python train.py --n_layer=8 --n_experts=64 --d_expert=160 --activation="swiglu" --moe_layers=[1, 2, 3, 4, 5, 6, 7] --balance_bias=true --init_std_router=0.0188 --norm="rmsnorm" --norm_eps=1e-06 --tie_embeddings="early" --optimizer="adamw" --lr=0.00231 --beta1=0.95 --train_tokens=306300000 --dataset="wikipedia_en"
Below are experts of layer 4 (counted from 0) of a mixture-of-experts language model. Rows are named router (the router's row for the expert), gate (a neuron's input weights, with its number), up (a neuron's input weights, with its number), down (a neuron's output weights, with its number) and show model dimensions 0-255. Each number is 500 + 40 x the weight over its row's rms, rounded and kept within 0 to 999. Numbers have three digits each.
Before each expert's rows: a language model's description of what the expert responds to; "comes after" lists some tokens at least twice as common just before its tokens as in all text. This comes from a sample of Wikipedia text that the model never trained on. Tokens count by the router's weight.

# expert 56
What it handles: Populated-place words (city, town, village) and infobox fields for population, density, coordinates, with their digits and punctuation.
comes after: "\n", "°", " | ", ".", " (", "| "
router:522468521523525430482521518502504468582509538516507455567491516467528533481474464499502487469515479522455454496489486496543431517545492612543513530478511535523504491550563564535528508446508514475554482507529511376473504514477519544533499537425592546444572470434461406458447498466444557513489497552458493516574553449466514444443508482468515520512531492492423487499508560544513487524497531408452486469484523503486564557512511461479493610538490501502572475479491430494449548533465507491540505499579504517512457448481538471475539517519482479499536435524500459510546463510516541513462450518579552539471445497475477470468543490440492474527475449505528511501513460550554512423540424516483454519544547597458485410556473455495488524500591505440483519505416387470502506468465491
gate3:527416475522478512499507489588498507517467491535461509549457482527525502511518501483511523454492457590501517493490425510519441571548413463444494563435515554551479511525476589533541474589431510519457511426461531543498504476471501510458516541478474507511501417460486472492507500569469555429560507501506508507519467608496502534528628456438521516481512445535556468598521390526479475485486469545565554563495568538506457520506494498465481523510462478487463490576505525492464471573533524411559530534544549444470500533484501457532509506475537403505516510483478443483479439524523525560526498578463494524474481541499517568558458435484474526450532543547503556482477418453543510506519490562474466423481471534466526478467521488560479505469494468465472466536469468554498517495468455
up3:511519526407505477501506505501518459537504439459538507494522537531536542535458536493490531522509575514556433500507469476575549508494522526559526477521521471478519534458527429497507439500544453419528508504544490452502505547463506527498552412511518519461456519462506458491444501466443527490531485408500449574517477473493550493475362510518493515467522466452436539439424586502468559522584514540525433499546511446563536512487504589503490473517485528453548532449453492532478547527411430512533501447474414496477493509525482529511569511543349490465474505543526483490479486518442457473505573562545434471469433482485473535505593520524560440505448509499453453476537485487466466536484487486521493512509507470494490537497423486467528526450519452476553490507471556548480426483507565
down3:539543540454532545539498575478544515556493504496453463492461476565567496510483398515510510512415486457496458535489494447548486497500519526502464464465454524519540509469543550541460548537539538520458501532610449513521388526487513523498552541524533501526422481503448526466572504495502497487488518437538504561463436531426508451451461536462514506548500538473469450602503563571518480522474543477495500493489573440530527482512547461539475505496484502482445470488485447519574463430522451544417497430480536495536479558408531441500483494504526423489563533470464530469483570485466537467477511508533466471504505529439486493562600496488527512530482488528494533483450538439495646486515502562481431501477473460519558484533558476527511554500440564502498467545445550457502486531527521
gate4:468531556483502501482487537492499466465574520531508498454483581511547576541553494494508549539538475548569476497476523490483512452540475518539484571475508503489443527543547519517484552523478541515509540509476531420512509496496416570536477512519553542480526496528509451513522525460498494553516499459467525462521461444476532531492467465485507570463473390541465495585416630492579505560530468468446455509509518458545402506434569487496477584520568555573551495491475510492501474541481518443533473517493547523521506495499584487468416461472503611419537484522534493556476526485506547550458536538545541493521464516433434504511504508461465488530443487471492479445520447516513582475562596449444470517454436516522501469476565497506577448476539513474537516513512488539491565520497518
up4:572540501492556490489502522542510514479539475470435514576509521471576517489487475502484520506535485515508527491502562505548534521554447554506479513486517437497462490538547434563515524463554465508542508581496484420466492479479440561517453497469527494518502494477429487496456485485426529508448526513492495497522442546454468531422549500467412539459486414517497469484414556521576528445533499507459471506523494466478495573427521520533532557522511487493566441519457510479495492547481509425590527456533581535457468510498575540497419500546472520515467452486486448596553459441576535547476508466547495494581478502406434560483452508523543455451468529500476466472546473558478569442541510519519490535479493572515556477472520502479538383534548507533587455531518487480516543498466524
down4:605464544477511567494484500486474547591547445419461524479494494508525562475467518450477466542472481545530550476466516450502502463550547489518426519495479537434512436517465530572489526542602485509513520470490483539482474543519493498457508489540520428481501494528445563487521435529455526474489503491528537448457487497456527521408441599526532566493451512551593485533536440453500449502481534414495479522459526483492515441454598527522521471444505505525478443489556523518469480486449479530546448498470493562473457547495486539541460438541453535549510520444520478464413561461452493522555527484515424470398545470519434539488446476518474498503588484495499463533487449449442503475465526528459490488523541505472548500532508561548568481524479577543562493523518485507551517425509533
gate5:589431529543540558527504519515534558505498546432456519522537493473403514506534479484502544478521537560482549490495541468388515418521435502502509497540521548525534549512451521453519503500492515506596459592501471535512520470477469472560544537466537447443462483495527566483564513495565479514520576535543466507479464446479452477488567489517538503492548518466447525496396451457509436482482566511514522477492477468444486526513555471458507506538423471512525472460462602512513513532537481514484473525437496437518422581460551521497523482462480510443498561547453475503459534449513428459466480517547543510456571470497472494497488468523504476512451534544505473539496540560542522503494525559425497542545479407504519538444610539577491509463472411506513467454480467471505493519536566
up5:464502462482440486513454484497434519501478531584530481446538492532532505478481491429481503467476540527604465451503406510571521452443517454529560473519497518535478462478492541530516574582517480468474558488492391494480440486487487460478460514578507503506442537493435532460486544527488467495446514521502505489495498541507473448510488424612461481451504466526484440501536466546445567549462402557471529492503509435536508467473557569450551508569563553431504452542504536510518442436490495539530502522535556539471464564553445425460423457526460451520536526582584467540439578507486559460509524509496504524538519464501501518553474454516547534492536495458478511465514440559512460581467460495493452568508489504447483530528430442484531535538512496519487490553471496512504506489503482
down5:492503477532437512479436504486514538548532562508551458534556517529518486518571540525502505473457556537579487557496511490457549553532494520489569470604524456416492493539488484470451532549493539587549453503513516514432479463464481583489490494468497447462518537582517648495520531513489418412425521481515493494515515553480452492563540507483456512496548429547563516501399397506531519469460513481526533538472494485446442479516492482479510463527506552511575533557495511507573487500524456423537490540583453610474501547445546486503501554531456520458539536492456493425477484550571515507498448463535468510517554479436552458474517503457512464525495410510548502492495450525496514582483482442498486528509491461492521513486452518474579497501509490509501530504507473482470463547488535
gate6:514479538525426486458424480506360494514449457552456423531554495502551465543494484520499521524521467518540550519445499565436440515578531540429555470460475561545509548513515541456511406436538490525510588532489450548510484523481464504460544549443537502555481533475509488517460540446523531482456515506478477538438480473441510527568468488515506529580492487445430478427508454449536493496528454531512584514565490544523527490536553420488518517514427533475443544551468522471470475501491535491454464549451529493514515490506493477555521593471524417493536444490432532476468456545529513519486558472519474521533522475491515557511481514508549490486502502536500455432457504529509517487588523456577457514572484438479502546447483549540501504506453471485570453484435480550561509485583493
up6:514531431463557500527533480505620492556510535444492489465530507492472477511520458485526479527528500490517494486441503432582518427497519544510479531497553461526488556462493502491502498539497545479517519514601481467522569538509528511495478497487490554384594438526476468541556518460447428553574503466482491468471499471513523506484537507506448530418532465502533601451509548609439443390465496505424457506535466516601496559518457585516529479479493483486579463447482577567507533515502492537558413526490544497533471482508539476519479508555473532537498494513548469463496437487531451528485482522428472469531565464504508578489475532476488472542470524475514493574534502442478499545495515442478563477476520566494477527501477414485474483450474551515492489472491610508463493531498493
down6:445478489524553536541499577441485468492517459442527490467514587603580469465513493521487451450435486454403500506521477450550465533438500597568501456518476531503504468535481510491484536556503485415541460450517504504550529458512531527474505501556458569418514464501464541507436457475516540523491507552520533464516476488499564519503574468511518532585519454494486458430420549449455576542474569471555511490487527442481475578567483544586455487520470503478542517475555483448550471491489479472460529466532556451539506464537552507517542484511455446541501595478504526404513491449570460506444514538531491463533475501477452460545518484446563438468503533543621483459511461506508488543427479525481467464480534457496522481472504479502477552519518536498487540480467534501474512544454523
gate7:516455512498604450552544548495528485499515586470435463517553551472553471452477415500507538502509482539448507497524516487552460510456513587512476542463495529543548477512591527513488496507537487505578469527480409484476424529446490532482525605468561529505498471523484460509581586510460485543530540485412537483480484505484503510480444488524542499481514531451457534471415503482520521479439446385533514550455477467559506521521583482519498573549431533511507554485483562518485497488507445507435442506483582493547488534499551529537518549508513526522549447572530495548503478471520500469502472487562544498540534451525522562468538484454558575560454481568575542535512497547484525485468474504474513556480523516411463512511518467510523448520512559564520567476486450478460500505510583
up7:496435529554516555492613498494554545507485530499449436538551507484535528495493492489491543535529491548510486482548576482566408537472517535532483484520593547552500465521482503502510463509505530544590515515474432462449453455500455513499513530422537452543456515512501504551526564504502509557503551554472549463490480464524529488459475481499493475539454470508473499522514541521518511456492440495559560544471458485517494446588492487432501530559432480473548516506477504494463479513564563522486511474486483540492472459504489561530592510551498561488538463533556406520479557536458551481515405507513497498474512417499476537430578503433624550503535530462554511482526452506488481505483474516475515614508480492393465461496480521493474491511459513570532610418476508510543468474493548
down7:545526561409493507462526524550540487443556514465445463491522497531483539519566527429502516536544473584445476517530510451422503528544451461502513486493503580515526493433514560495536536460512450577452468453514544527502535531494469513534508455509508480484504498506500429433462547487523514499470513525535509511587503566460483484421498469498496524477557588488443521455453535564467514516495469548479582451478539492520507514534469437486583462482509495499494448442518434460491522454505524483458546514541505540531497469452485545552398565522440489469462499490462583521529514550472506539508517448534488485465599376450502514520486477577477515497558545555484533481484545497455465493489490520482500475497594535512549443527501422576463580522453448511502412560466442479470501502443518

# expert 4
What it handles: Number tokens inside figures, such as parts of coordinates, percentages, times, dates and thousands, like 45 in 45202, 30 in 10:30.
comes after: " | ", ".", " ", ",", ":", ": "
router:491476497471488472488523505431478470455512558474461428484509477491481466568479545481471531565494478558482485475494551482551530441505491565519548490458571513547458517546503578505521544505504482456516521490582569462456500572521494524573460499483553520510528447457475469411524485475565497503500476492476479498487528526491464526464490478533580581458523507484448531462494536558540518480467419527428470496454509456495602584515483510507441537583480435493504443508504476526529531560516487563543654489542490521486483540436527456456527523518445538517586425531530524539495446448483471535477478488585496529510621480481514558490519536511456446547460503503461526545507492546582533446553489527499481458497540504488520532541519505458468490452458436486510503482374443514477501501503499
gate4:454491504512522502461570507546485505510484550484444481499482477508488512472577446493515568552480446485524516486519476516513566466524531506457509466436571506444426470494518520550471553435552517483511523500521451476445485528501444537514522452464435501534558466523474545466570512453510424424464499556472526542463521469474389538508472483525521548600494426548443470454515552483475469465490518506501500504487553428518443506522516468473473528502516483425503505442502535487452555620540451480591569388466543509443499482435540494458535525512484482511528506419579484477541473522497531532543382462490447449552509525392501481512455446534474476506479447510448424492505508530534483464515536497536519417496569503546450500497530497484505440482491562528569496471517509459522494484457488
up4:403430464524522560529501452546511549480569585497465453486443434478564508517499476494519555468510478562576591511475437486554527488514456551469474452456547503466511463473547487542475477515569485490479489513505522457453458513533524514431484458482547518509551461585504542516554448428503458490429539542498550503469586481451471508602511508521507555463567544611492515480448562465501518509494467543531581478533571469464489515489502491512489515497500455467508465476424529457547531545424512461493538452472505532501435543499454459494538521484519466509525462522541517544447518464522501473532414536563487538465480523480495498529455499542523499535453474557469499443445451512494503525521590504477520490503546523484527581472500462456410421444517468497524533526453612492545466469507488
down4:544460464498545529416440535474514530454512549503474499427485491458448509544526446504501552565479559450504439533502512446458517499517504515435544510534444534410448503468472487521489551520457568510536501520511511524464516507525549487539467491573384597577517489463530495483547502474565520531478485518486470463520432484416504463397471530483487576511461494492516548498470564535505542444502465566497508430530474485518466544508518513569521488482546538479492554417495483526489589518539462446499548501466488502450477453520493499489531504499518447610476552452468536533537377523523511497489533537482460473482552496518544480517505537569505502536469473482496444546492540518528484493570453405493488423535527461498528469490591514553491500527451523498555551492542551513522440493461605
gate5:475577522513566518414459553513524483474460505493484433520502472537465534474588502542500472503562512515454505510507512580467559443531569534538414516505489398513536549533537448414477527492438539499561526544461508556484514482482513468494456528491557480506476463479561523491469528523482510477503495468509504517547529562552509390502426481537478519474486496545461454544443493482418428582453489497462477495484492545584494494523522448616463527494503479486577464499594496486523473497516547506513484437554480453442553458512545541566464545497510444493498479435524469474509532531542554466492427451545480455514510391560530428441490544456490505531488551431490458534548544521532492436476485526519488535468456514508473531496483489487531573530475531463489534449498515496457588473507547
up5:501543458507512505435544533473471441423517511405520509530500523545466554482575472523441506487485441497529518434480552534506594453584514581546514491486560481554497526548506473424479552515456502487508508562483536441458550508535452535516489479482549531567434520453493471442516496494490488491516497404480487499575567518528485472485467431465449486544482559469508473482495478521490443516417447535540414505437538495564554511543510507499533579495480437480527429511599475522522520491511483469515514510532529460454537554475495545526484507477486510517471545462504546501589502502551539469551477500468504448550544492521555464527503444508440452490475507579479449495505567545568537502477485543506451418453553496493495545457495505441509577491452551407505524533436462517442554543461547
down5:492467478523399539533554513493512485452512477500506582498523537556488552562451519500451488462480491522577487529544485503547479507491504534501481453507448502495497432508527495519409553546491583454525542533469445468563526489504482517480492522513553451497442474529464493575453441527555503497442413533514535501541507499513489493549535405449495496498505518407524551492474550502593529501483497479486476595505488472471478453436478497533507571495484522529403514530541522495508478448487506492472457507497446580524560519528561496455551538478574494468541502498481457466517555492492583461483520510539534479463513520517521503538499490482424478477519478480389438472448460532494493541407545454469435529503520486481473564565485552504485539492566469584502528519535413487431509563369523
gate6:456409485469482500435515573464459448529521494473508499501544466467507351513474565477553532525496467484509470585475509484501515497389495578487523462513526519522505517469467506545451534476470514509510540443472458459484534490488494491521522493435530557456464438538439568506532477485545472595485439484495557518457474474480543531475493505513562494491518484495538477524443539532506599461536513504498441524525531422512523488508525490509371550508498506497530500541549502481629473529425464503600509447509489457545542460468545478450474570520474437502485441455515534468462469441526532552535458491536514512530501551445523474511471441508448491544510509460453510450489501490547485474518483442535524484578555510564481420504462506578517408514506466546479481520455540444478454448486506
up6:419481540478481487394574505475469427495486506477537523502557431433502474506511519495607495511490524471453507557478566566552523473527443601515442488531585485498448533477517461496436561465485535450497571386479501464490497486591463506546537528462490504476490438515470628484491504515547419521468520434510565512499533558449541486481559527520526471448475507413529484497436511527498540494505511495564459498472528466561536492481491509540429493499534493509530496505506498449533535545478450512516538419577524508550581462486567458500493544511467529517485507431514568480511498467582508497500410448494531554534506531438526496496479496540492533523449505474487522475511557501526455542473533453511518489478504427520419520522496526541520418490472458485486477471445565497487445456524523
down6:495497526503468480453484560472490503439521492489500493482417502502490458538549541497494569491412468524530479531555470462485520479468510481494459526602529511476477424479523442489490487503464535524514536491495481524507441536533462463519487476485437467535535488493520556495477547517533453517576507443562532458514484553445521475478520554543538528520610451443535566536493528547498549459450557478546458473526564471454503550504547536548520477455488461502428503525514481550493512591511449594486520481480457506505479529423501494487486452521532495536526495558474479546519442514608485448514470497567568464430579484477505553502437415520403468458504566485524528514526571520642428434534519477508509457530514469426419459529520563508479507510550502537516497450497553560478502464485510
gate7:562541496517510420510497479499527451495497501516451528647467487518444432485525552464465546521533479469607431471559495494539610468516528552501577509485507461587481506534445450529504516441522447523428487493503542510520505515498567522415461485511445457531545486462556503557479453595470420475442499503515498538505465405515455515412457501476468442508556457429514496542547471476465546562463551568458636544557533458519548511490460535496508502447494482423477500518498462543467506528471527523504472521493439462500448488495528490527511459476506495515527515497469504512463503563473533457482490455492522524497564488537526503530569454483483531477487510570512524509485458444521533528530411527547490437456504526510467572526529475443480482464564491475464497530551498477466558491520508
up7:550458460520475477433547480442480463507486456577397538469504527499491466444447509486582501528544565491480474450515551504530486541515441498479431507499529501426512502481434548494531401486613493483495494428501454538549547511608528464482485479543467509592463470459498477513486330509454494453486483537535495547480524524448498516546487513514487544521463493521494478510507533528439438502531531404512487436448461519472486527466477524516456527542508526503483464569529505520456491464498565457484500477537495508480450418539529480501504496503518556449424529469565490504439514463532575464576557533489512494450481479483500468465528579535486461556522519461528459440502474502464508487485449486509502429521542467579504463511440517533530449500503451483384499528543470462541532455483499
down7:494528510512503541454468472479582491490496417463452441453501472519463528563555447503420500484495519525533370351523507475555513487502532465488530538503491481490501421482492496488496579516514476548445517610533498516482486504449508448548510521525482430509449483521479546506465490493429498498442453462591464492504542450481518540467489570461531464513546530494563492491523558437471449474509532469435459507609472525571569445472480483425514504487496440444490503460469508471480517480536438446498497502471496489503495432478506503561520452466453531444517491528501542457487475459514472559469505446517502514427417457453510533537501486485440521447543479539536491488492499458535550512462494518493403453514476437559496583581461543567533543470529509491548547508537460436491504545492522
gate8:554456485442459453464527513491492522477516546557518526455476492485499499458542514467560503523539479533460493486554561505514492501476446518448500499479507460501479522518475431452505507554581500499551552505500494558485518511560429480521517522408468486514452449411507502443491512479468418455463519495522460469525451519449520521436571558520562530493537490405445444471518542559443487473531482556543531474456462532500508443482536432509418537487443509549518495514483549436513435483407488488469523465558562486512520524452535544533630570501511565462520519551472550480441501502528547509514469488548506504502513527471533549478541585480542481558461502378506505471486454533531494420529475477508523514510535412547527470429450507502564502490523462440433473425487475596477497471516487
up8:519505420439517465454501512477443530470471529545474484464532490500457511513567495435511517509484487523524460498470506522540514523524513521461524482512405485488445524514514463521473471478532515429544579531489565492495554536530457453503463503469505480525474461435524510377523483560504448501501486505531467563492506469462528495469591468519455491515536494430558481494537540467432475532519395470488499519415476584472528501538513552483429532438474448526453436473529569540470512570488474525541579472494521420473506490462578473530547497512478544527546530512557521473500492486495548464528452410479479518520555491497452570480474554509533480561464496427487503465504460475588556433571479551497454425471517423539568539492506532439493494487467511442462453474441496553372507481530508
down8:463524458477478478491471488401464483449418495473480538508542565440521490521443491447483504518499471508533534494490560546576552393473431488457509500539455545459533452531567462534473497518517485446531510471449549464525539487529527480494457551516463522515521455537511569492450500564490489452572482470526492505470563463516479490456520448547434405439469547512569602469505580425542506508518467401498530471478516475525554516453520557539472496428512515524447455481456495505511546479538461525566509501508456525567504505480465511457432457508452477550574472496536500527503520484498505470489548398525489496437519491532574491495424419562482545537479548472447540539488540497499493568388527526556519473489498501508465493518520486514530469443487522577592483548480534462501476542479471

# expert 53
What it handles: First digit of years and numbers split by the tokenizer, especially 1 and 2 after born, dates or table pipes, as in 1978, 2017.
comes after: " | ", ", ", " (", " ", " in ", "| "
router:508462486517512510506511521476471496561480503480440468526500502498582449481442523430482470571515557522480491525475463534533491548535500525521514500536508520498504511538542517511558474468492471449525434505509494400480520514461494500475430517508634519442512541516467502472485499448446491558521476483475485510463538464413448494578468487504490511531614496506385452499482537544438524498541482501458439457515501488514632580559527544486517585502451413490452491454469500554536556509508499472569507582520463484465511506505491441432548538492496435554501442473527449538476452540469490518472481516609494535470474487482461530485465531482522453501530453475473464536453514506508508447548536535413439546516484520489573486552516472464486476459539463427469485491419399510518562517517543
gate8:426471473465535516456477480460523438488487510455491540542570455501542442554480437526498512488496410565473503465527538577428468535473567476452438518506489530489420477503576517504440553528496539435525525431492495459491481527503451494515439576517547543510515465536499533482508515473518439537495476441511577505525478494509515493546505471522539560538473553479472482449488445530524501492497425506534509496502492521517520478544473549495546486452474511513433526499457502448473536481525459537472506562579413516570495448549506468507482455445553546509558474502497440494485542476490550467487432508620449540455568491481479523549425501582522571503496556550457536500550445499520472520452456496485519538545457473504520464523482553547370516540496415524390483450531468518549499488504559
up8:518540550545506531590472516481459516489505394545507483540519500502523518472497490404475473498504562396532489518487478503481532492561492485511510405482518538518557564399421525505509430499516493549435476588502529501512487426509483522525555475449492557416544521440493397513503487483423569480543533516526459418521443519524532506464483523465479483525521473523554519582494486560582503528482573480475470468514556499432503498451514473462448538472518488507510457495479436546505511508490494538524461506501566514422505547490507540517501567495479421498465480526473485502486469512498445537486546480450530483578500537503527501515522433481455427498498447640496486558479462468466525543608553527564508503473539550533477540455459471482552488496542521518548490523467492456442513464500446
down8:518455499486540479455532547520501447565534490454507483547501558515501488468512497488560514445509518508569463490456411554502503492489463492476482510551486459582525472460525461560521445518492536511560414507525480512483486452465419561524568498514497520484420458539487508487542523528508557489459486491431541480509551459445495550471449511520570493497464526523509408507433530526551464545511520539476487496532504469454508527574495500475505475455554494495545548503474484493434463472495461522494466506453525513424451514519427544429523490426533521595481531553487470473491548534510475524478504558454557495405500517432553526494490561513537529572485483444586472432471469460575471591458413540557490463528444509392535558573424514471505478433552515493522527471547454533530524485558497
gate9:529513554514480451580534568497475544509551617500498483488490574552461529486469479472522505512497484466518494509500495513476458467486568443496527478501563497428502506461527511435548461454506529543466524478473430471508545607529505462456512531455478448499509424471603468499440452464512578475465500464476520482480513459494493488452585497468548535522514398430544499522577472531462539507450562494521511498538453504540478521537558494489483448494514549538547534512507499570477474471534442476490539501492524497574463492509537517565520639469583523439444582468467514552513489454480541528524533457437516462446467494500486458544421544436472585529480487498515474516436472535523474479496476436473563488507543503480505395478521484487501489543532561463486477515484476520439500423484561
up9:436501489454545552561512470488501504503540450550513471510463537453470530499576442455448441430540477455535467596516567442557560423547485537512460431483449459604542536507542439472495480553480560544479518522494594470524527495538464486532565515482502511479423524490492489464495557515471542527532552594476480571498525537533554490495501482541500510512515617465512466490469539505516479513518457441501540477433416490486527453431472495560404558430494538489506510477502429445467481449523503515474507502511510516479513531551520592489487518505480517490549461471459526516551493438520494450459475512526594440596429475439554443508487488515532567485529439481447513507447499515506499448458475455545482492448473499454488540519435470493512526506513470445538525485523527502486491422489469
down9:455484524448554470515547530573511538517510507501512500464527541504521466510487536537399496579464486555429483525477512488512484476507477470488490538502508457465452530479488465423545536447555511554490538501544550470474426424481534462536535514487478371475529501522488486458502534457509494507525519514483410494555499526519471467468475485451536498532541509512506421452425467566498553483492615504454480477541511460598560552520498473393546504572556480479530467421491431443476467504527521464543539533495462509545516493424437520504471572465464510489539494521557556494497504477502507483565495533463535482594522486500418463547452445531473554569490528393554527381477527435488498526519516511495472401452517551519528526527519520485471536497507489430503508532507489452482503494497499
gate10:491538508507557489430502520540520497569533482519460519545537445519522499456552495496550548499504443481480465434545428405469478453531376519484482513427501485496510492555508520496505547529588498494559451552527496470417438509474497565496490485489392489501472407517475441494544501536460551565400579568526545578445502450458435520496522544529529565538524517467485538466429565523458543520507528452437586471545475496475521473481495496520481496464528504518473513538478514504510474462499542491433538458445603524489482422558494449501526620475511526488574479476453491518530471489435510526453539489480495491465476489528487500517502543559495488472455458475525530463483400524497483460545481425555522499482513510468514540504453490472501545517473502524616557488478471505512493496518512
up10:506478542426496437542453464504477545526525476503494527419472442478531527484456529405535481536441541493403459514498529507512419408561465508514539482530498556469504504487513506548518425498534511436454411515471478562575489547499529532462501530527481495549493455437445552525481433520497530519515460531523525530456501502480431524543521491466541450524505526449510534371457562575470455468543513533394509493463550484503516418491423489505496471483483462571461536508494506480472539512536483478497519532408515487504487563503475482470433512534409506497570487488495520515453451458454402541458512510525477457442436520517499467502574436507460548511553487467511500466419506485519556456473552488476517484475518506503482561490512466442570496491469439531573551497446490445530474517452529
down10:463453461552510578507460433538510518517557398460515512502542425513535546428517454507522507567543475448483546568455439524487494518551485504466411509518481525521537488520525531512497470427479573518519407477432492474448508462528522479427566530515504525487511538472492467468541511474523480507494498453528524532499486461576482488634522470451456494395441466509482491493498490484477518427461479544472477503504576556489500466494569535543493483438474523529476402532493519546473486504463474501499469484492451589484512415462518445536488522492513403533496503507451511516522521586451476486468511547602491502463539442419512479483516518494490497439497504540480476504512555493511494524440486539486523539505554553449492490476484462562492511472500471485423515433514583495490501513353483
gate11:448505470489456550495502508537492469524478473548496456504478480467510493484453536523481491510571455477491548572427458487478451556481562403454443488525460491417518481590525559490563428402502484497484507451439452469508496473456562493487507500514534482513509517515494485538477462478499497473485444547425511507480471470460450530500472442507563507455498486584348533502449505478460504513522572570494481479500456430468541521539510459514561577493543505454497537443440486445467472504478476476555499515437465445481501428514581514494533548465461511497469538458552508438506479483543485498508499540499458469462445505494510465518476544488518533524527485509510418435473483390489439487488546479425529509551475487502482469466458482508469451494647456535500452433466470476558482567482448
up11:470480483576506494520455488504493564489517526438499583472560390566515478503490533444488515474530420452539455488462478466511459593537467473487482473512491518492466505493577555458436506468454515458457497520504491470526481468498529524505480514526502473515472533508428514463516478481510477524470469479364515532502444537474507479466433478473521492439488464485496508494476486432439496567486515549450471502513557443545457455537498454535498515459536508408465617569509586488491483430490588509570502487475561541484469463445592463428484505505481466500527466491578532507483481479560482512459488517460440551440510478494488515480508568513512498553504617557520489456519510532500511537513485578528479533513515510511460402457524508475541484493559520498470505489410516524542493630469464
down11:500462491518536479520560468489499467464463531520471491496560537521497472491461524456456421519520530479500442485526447485568515486481467469497462607531499526538598482497516451515508529392460469454413521551507419480432481447426499452503500472471538433485525518520471549460470510492407528459491483534427522516520570478541470541489488465455533487541470575444496490466471487461553513504545541565498462469528446459513530523488529510449401549542498345420501534494544533454491457502537497435526526469508488555408569511505519428513514500466524513501522440576531507580430511444473542475468485508487449439535454560500484502503510440513479521524475517473404427496545514543535474466523485447493548461476525573474471517493493485508482505529501509526502511503480509490622485485461495
gate12:627500496537477520480496546519509480436482437547509521593560452502413468461568450481466612407527473471546506459536506500444568494509441495554561529468509496551455510494541475516557536472496443518492522553516527504471508511499406491502437453494521450507518498492530490606447525467464468544507558498509439496469489497493541506407486513443529501525466541562454439533572476457528545544493554549475534454536452528507461467512535478473483518520531493488507465515389493473598551527482545467511493498514431460518518564479511472477544491487538505516548449568528511495518514522433520521422516474570539557512489577551525505507514472537467401461460502554497518532490482528469551496465513525520532573463535540497505463450482503559498497415497483424528455556513515524529533539528464
up12:500410498514455480469547482539438492513501526544520454448519532438505485517485524533474545480455442494466442478497525430458544374489424532486483447445487523503470537523484499518516495491543540523557511530517480503447483534499610520492557456465562495502564481502491534459501502488429496476518526513420453501478506452500510550432499561435483610513555536582485503527488514528499483481535516517480499549457496456491514593478520459497490511512538484469534497442468432439499535513490552544509519517520518492493495513531481536417486495517519489488519489558503516579495440522502462544548539576560497514568515472559504511528531544487533472448480509537509554482496473502497504509515549602512548563549573497454493520611436474531512461456495574530658455487515404473572494543533481
down12:389489572491566467533569550543580522520431499583480450502552526495537507493503464555444501564454460515553489490460484452499475438483516535493498516424547459493522592537442533461522463462441452468424470520523542486547472510466543518536530440521488494444586507504513506476523523515488528495490523477516462505477557460479455518491538505489423461545517472533457503528470470453532503496489561507489515462549455506550493513557523511432541436572469465504519489397532496527453463480512493453553554513423588489500538532500546481459465454532593506408545479488526416458468518458500496448520539489547506509552511509517424492501446468574514494503484464554538516510435550536570517546468471500480505525483501525412442478477535469529436502438481465462490437460453536448457564513510438